config.yaml
n_layer: 17
d_model: 192
n_experts: 32
experts_per_token: 2
d_expert: 208
d_shared_expert: 192
activation: "quick_gelu"
moe_layers: [1, 2, 3, 4, 5, 6, 7, 8, 9, 10, 11, 12, 13, 14, 15, 16]
router_score: "sigmoid"
normalize_top_k: true
routed_scale: 1.0
balance_loss: 0.00347
balance_bias: false
router_logit_norm: 1.0
n_groups: 8
groups_per_token: 2
init_std_router: 0.0255
lr_router: 0.00183
n_head: 12
n_kv_head: 12
head_dim: 32
vocab_size: 32000
norm: "layernorm"
norm_place: "pre"
norm_eps: 1e-05
positions: "rope"
rope_base: 10000.0
rope_fraction: 1.0
qk_norm: false
attn_scale: 0.177
tie_embeddings: true
parallel_block: false
init: "normal"
init_std_qkv: 0.0482
init_std_o: 0.00584
init_std_up: 0.0482
init_std_down: 0.00413
optimizer: "muon_variant"
lr: 0.015
beta1: 0.9
weight_decay: 0.015
lr_head: 0.00734
grad_clip: 1.0
warmup_steps: 200
schedule: "cos"
final_lr_fraction: 0.0
batch_tokens: 131072
seq_len: 1024
doc_mask: true
z_loss: 0.0001
train_tokens: 430100000
steps: 3282
dataset: "wikipedia_en"
Below are experts of layer 14 (counted from 0) of a mixture-of-experts language model. Rows are named router (the router's row for the expert), up (a neuron's input weights, with its number), down (a neuron's output weights, with its number) and show model dimensions 96-191. Each number is 500 + 40 x the weight over its row's rms, rounded and kept within 0 to 999. Numbers have three digits each.
After each expert's rows: "gets" lists some tokens that make up at least twice as much of what it gets as of all text. This comes from a sample of Wikipedia text that the model never trained on. Tokens count by the router's weight.

# expert 27
router:534450469460533483540574487485448514503568470551496514452507531527495529481484463552442468480455497584465502510463478531439496525445522472434555545547530508466434482465543463544533443496432520480559568506499490511476487565535550462483465513382426500464543553526484443517428561483539506464
up0:555582481480484552483517505459536527527523490588460469442419583534546464497479485482460532477524529477563582458472488528522554529514506502484518531471532499515539479482480503402550450503544516501451522476482410518569518567480437449439457477464496558495508530488559519492415501508536481529
down0:517510542519604564569454432463489560511543479448490514458471531502468512513443518455440504507531524513542562477494512545508481474534491549496519466587518574429503522492552547551499513516528449487483547508456511486533559527435490587504497536507522475444525396476463459485586569493514493497
gets: ".", "\n", " |", "==", ")", " ="

# expert 14
router:521464524472427471509445517504545478567498555446475489467485495421534533514503512472541424499455414505428441513485503537455457555569538505529569480464449531557550508474531456459442517448498483560553506542521484511558563504538504540456513504483490533488474430489438490530453494519495525488
up0:381496531474458412500485519470569471372489519546561579493509472580483487548518460490546502506513478543493539528520548526434478493447456558549432556499478531495496509556448544468488509468476506494487439448475489521499471514555419445541488531494487514564428461540501537533464470528500520576
down0:492535438485608434529513576451552540503510496491488552556570541477496482564488530525495443522544447461544449502452485485579568517461444488480534466530540475488435495639513505517484566465488493436477538470470442488481505540525490546533466433451463504520517531513471511487444526492521449447
gets: " of", " the", " a", " with", " by", " to"

# expert 3
router:467541436447536530484542424497530447545537516455554561443515528481462470485467516512526495548529414488513536526566519504568578490494466501537532535470513533487563555466491513471493466453487487497504493478522505530406521475504514534451509493510500475584434561516476470481603515486465501509
up0:432494444536568524471535502507465444533400510468545552488496430528492468464430525550484533520496513480537476531514539472509516472514484500474511463492510489553513507438502523477548464556488492441474501526509541492449454446497472535493537500566551481565448490498453481439542535497496479495
down0:479484513486575474454468526557523516428433529519484493566475432460549475505574495513459443487492547453554465532507501560415522542502520491469592572585520551564496587491561432493483469497542539465527514414505429534488458483502529542534456565492467472549532492522467465543492437538469503470
gets: " the", " a", " The", " and", " of", " for"

# expert 15
router:501505563479476483486411479451567480573482472497495487633486532508479492558498475528497608552489497480507469507549432463485535530501497535452547540440455465555489455499520460501470502457518495432475486507540486466437457512504502464501524447512494558468563565455500461477482430450543552553
up0:505476492548502462517443587456517451437546486438515532510487495471547415480446475434505473556425444514568503478464458501551463532491508515496460558455449474481486531435495507516539495500441523520454420554502530476532501538459497499558531481605505455487558506473526524510468478505548531505
down0:488485534551537410551535489528456495469473546431504484518491562550441505498471479497490457485533541564394524498578435469502575547531502445511498512458426502523547572465566514551506487467502559538504479572471392550493531553453527527490534487503448491521458515548531485466501424561449505449
gets: " the", " a", " of", " The", "The", " and"

# expert 30
router:388525554494420504534565520444502503537512509480521477537468494535506459561475493473512502523490440496488510495467505525602488495549513459389482417474484473540545520529482509486480514486568476466470542502531445543537478490506461549514508543534484481496513501460551470487475468483527427474
up3:422493502440476456456496559465482587495539585506485538542449497463466472482406499492426507548497531525489526524523533523585550452478497481487456498472515447480495470526461398524512540499480432444471478477512471504524537459516487541549516465551478514582480512498532526530538523460453537488
down3:444443523576505570579525542572534475484437468514513500491510507472496528511445502494517497516502526496488581453477445431483493550468496440487513412501536580492453535557479466489506469467495497570517450568475508568531492474508550455555496515492459539442448542436487522482526458462542457496
gets: "\n", " (", " \"", " ", "==", "-"

# expert 21
router:497492552489487395469561513534521458444586501519504502513457495539547494502549518406554514460491484457493467501464486526541560503456519399448507544481466439472481536514547531452499454583556533499510572488507490432526514437523500523496500418505554505490494510496535513470481495538539464473
up3:408556465527477560535516445486515511515521584460468463515562505505489502426543505468485457484495416501586444518520469531497448494503470498477537552449479491448398573535505513524539529533515467472453490540510613471543525521544501465477523492548478511523532574565512484453453438575475581501
down3:543461549488523506446542458456495500423513572572459529465453436489540459547485491473569457513509505514420499482500553459500506515499530539423508538591519468516366435529539468491469504516457498525467512535486517460574549536491456489467497531520537526551510505558553509496434550605514518472
gets: " was", " is", " were", " are", " be", " had"

# expert 7
router:468500463439522598534530502535475455487497480427530474483527484479510507546570565526475559424526528573504482502548506510490552501544480558488532512541454509513451511458527508509467470492476463532537497546462576505538452500481512469502508547463482569408529513509483507439433423513500487484
up3:468486560494432510520509519456508529519486432576547488462505522528575461524468520434528440445494582509521530496531456471519514533547561563464456565544454543429518491528505500484507506507564483471472494484465511532537510495486553451484475478490496496462489509477514529475517550492475547571
down3:512480483474504485467523464511456457508526522461504469505448465536477577509561580432476477488415521482451456482479536511505464500454515529501529519432480506558597460533447471503460493528511506505520453525568484515507551529557515498529449506513492478547486474421517526520519502500511555481
gets: " ", "-", " (", " in", " \"", "/"

# expert 6
router:594521545508470529497472537532539469503546459507515493551498510534463522528458476460520505534535473422521497480561488453510435483536476435604466523544430514491462528502437491570519460427483509518487463505465540473520539427525532437492493433496527533467480513468547465496560521528498550456
up3:455524488531420490523514416489507468465475450440546571516465554473555495472428484507490495493500526589514472546547470433522497435513507562463479588505527546464533432505561492469544438532542585499584542465503519421414503462405549478434518511559423483485471463501518515482490577497427505514
down3:482538509531462442459517499520525493531544544503504552495462454431410505491557494524575524518469493569470451495510478492513489506529507455536389475482463469480585520472503538472571492438560534425512505469476491541476492485508453500474517540527373522515520475541490505442487518519497509501
gets: " |", "|", ";", ":", " /", "N"

# expert 28
router:541535506489419549511500452508516492470507494467525496524506497517455496461527572656469588479495592511531549409501487536460481544452439517544449461568534509485529501476427515501469473529483524533483493484502481514506464555517500465422515504479494514481468481515522407488565507506468576547
up0:409493466515489546467526480504484524470571512451511452514509482354514524446532514567485494501538510481522502454474574497416483509488484461498489515502483512529413432487495518506508599546468458508479477512511531465459478510469498451451572495480528478514437497475646562532580482518463552538
down0:532498501432534507504452459503551495558502479514457436500431542445465536559533481510508508565534501515457548508481553486558506478504515460463501471532515494517533467527526473525475389512526453507478521512484487504417523506529556525441498528523551482494515576518474507473509531522420584553
gets: "\n", " (", "/", " 1", " /", "·"

# expert 9
router:555466534456476457541424553541531487548488552451472497489497484444486507549513514443545445498476457504436448517464501549452471543564554485523589436485467554580557541515534468484435489464489498553550524554488474525560562545533529542461526498467470533495448445506446469532445469500483557466
up0:470420557527500447487476518503475560464525475539514454537517454440528531444465471477461495537481515509538533468479431486483535494480528507524498519529449457412478500480561543466505530472540558462453545461585497474479528471591475475447460615578571487561542488539493549507507474530526394529
down0:579504416435476488421547521481448544546490560453491483598501473458442572437529533493442485498493531487463565483481542475513514514554538551505555482478540497534476448457504520455540473497515443470508456520570517527476572507514514419472494502542456505484449498480523562512488553486512468521
gets: ".", "\n", " an", ").", " ==", " such"

# expert 23
router:522511517473535552484460503533516543450443571442446538447508489453470453492482481461543462497521510430483519544477487495559622498527551576463456546536543491460404500542492497483442470528583527506510426518496476501507559515521538477501548441485499534515462479490458582518522455595489436502
up0:531448470544496451520497487541533492452535471448474503462484552510459469514478469439529506486500480536539571451488534593537579506507481491449498459512524419492516436458471508575496450502478511490420477424428497571572468527518575532417435484524427473466447510496512515506492523554530519507
down0:500507537532479512438476563505511480513517506462550461410509568557492480412526450510454484465479584488479521454533500534502469545495466589512507463457475519501424483521472517571558482502497456475454472519504531418482527457418490438496576546490517504454531577505479482527578507532421436518
gets: " ", " 0", ")", " 1", " 2", " 3"

# expert 25
router:389545558442531495489504528445521476480486558499499464509581499466503515453456516569498524494493587458536486545519501525452532525439537461475502455484517469535549461421532474452602518431429462483480384519495531525548445553491505520498481530473439469484472444478509469498558446482596565475
up0:589500465449525497486537505496483477502509511455445454474548517546517483382517465412510505578524474502480563466482510520474562518476472451535433527491546487548531489546547581588472507481538412448470439530501522491521424520531491499495473479492560492477445447431526491554557517502455477498
down0:514449499450430501525510493447527471514425537500490557557556493506574498500480570505466474515478556532526528523545530562440477481467525527536437510519439529492505460503552412516507481494476542454468565534543510521484507544522516440502493476390446473491501530532501497431500475530496426436
gets: ",", " and", " as", " that", " but", "),"

# expert 26
router:516569474544515454542509473488439487478455431494477498524489527521465497502547484475509474529529483445538512546474558466461578488492533493491550593461544510511445527444497487498436550452563530380451471471530526495515476410457505471519504529504470516549528528491547476544509429502465495512
up3:499517460471535456568438553564534469510546524568525461517514526489491507495482478493544438531455445502451484505483523530454470484474492551563526547507561438484544529518405531536456543346425539411553453545527425519501467435451499522582469484490540490527491494547424544536562539458480458563
down3:498480460538507400416441505475501495510463542517464541536511481511544484568387515458463606486518471459559432525529520563450520460523538523494510556536538468484462521528496487559529440582471519530496515542504527480522489522474460516512550438534490470452503512414487464563492543483449505515
gets: " a", " the", " of", " and", " The", " with"

# expert 22
router:509467478561546531522449505493517485466478455506533512551448454504470525471479496476412478437511464535390525570465515485488513511526481487509508499538461482455492450565506501466525465462562494494586484492441441539475472539463463475490487579564596437449486514604487527530486412467460498533
up3:469459487552498568466429525539485519522523523497529496493516449525509413516477404517451478518468419499554537512473559468507524433488519541490481524481531486522523493572512596506440422513500506553433509413497502458510502449476515495490482576488613488498573502510505481465461524557489484502
down3:432507541555481506504503488523563426495503470518547497531455479483458459532443562532463470539416477432556520435507540491527466577574442446518497437559588464483496562456522508398500601583517438523484506464564516556517601515515495523486532466464416543468498503486531503509485520481534523527
gets: " in", " the", " In", "|", "In", " during"

# expert 29
router:501537436537481417440485512513449510514517514471535492461545496465490486494495523463507577476502461560479510561518521462468552476527478486424478591436485455522428455442551543532569484509497502595509473324511515530512549518488507508481546521417450508492512533460519523502491582476531511522
up3:497489430526411536497524541521455478523538460539531476480510578510463536483571467515596481481490471490481529541506528496532493495485456525480522602435525412480478423523487579491591504516504526461463494469476508446501425501432529495510567574497473529542519458503485512473464487457559438530
down3:488508539482475462515507423457479498442529496476487484518457473470487507495489525562510437438515493461508562533551463487465486489560507503469475568531456523522457541505536446562474455474423489450554501516586436511514577517511484457447452429498434536524439420481516467490522483540509573459
gets: " to", " of", " in", " at", " the", " for"

# expert 8
router:528505517528459562479516521481498426434467496503525576506542564504474474526453510510527537407528462452524487451524492521480482485514515536502481513476529461436438548550490415575489590494444515524528492499491505459530506501566417483460510510437483530448474508590514529480497519516502473477
up3:477580501466449596548503506531502474443461497478528458468478501449489485471505503527501482532489394463471540495498458554467578450516498582519493526528500401482505532528559477461485512517460509494486540508470559533552440473534525554472463520511495562470525505483535602468449541515519525472
down3:521475471458560505522498485469453444535509469506491441470473509478525478457509527460493496548512526561542474549541421515446547469469508492525553438475557439489504518508544527514455479448482505522448428463415521488550455539547519376505423537534522474510488441397446556455492449487505501537
gets: "s", " which", " who", " it", " that", " they"

# expert 16
router:482471514444515482557505571448445508455503585435442466423498536553498503509469454463498495447486541524503546496574488487499479497545532461539512432454476493508595508571484526472546534501507485534535491490527501532509491518486475492496508450500505504549538426500494486523539503513512485476
up0:467556462511520520427510463552480484492500465555388428436490462518519482558502498494508543471484444459495514499554493543523475433509514505541446453404502472444516434555455532506461503487517474491505526570478558510439485501431469476542521542546508450511499541492535473527565521610403532456
down0:499526528448529549496480471471445524517501530554533427444549491441535550547531522519492422461570522427522425472485512461488477491510501485573494425537499460453501539504507453499496513445515513489546442530474551552512488561480531556498486516493497564467536482484476492439428486471480533471
gets: " |", "-", "|", "==", ";", "==="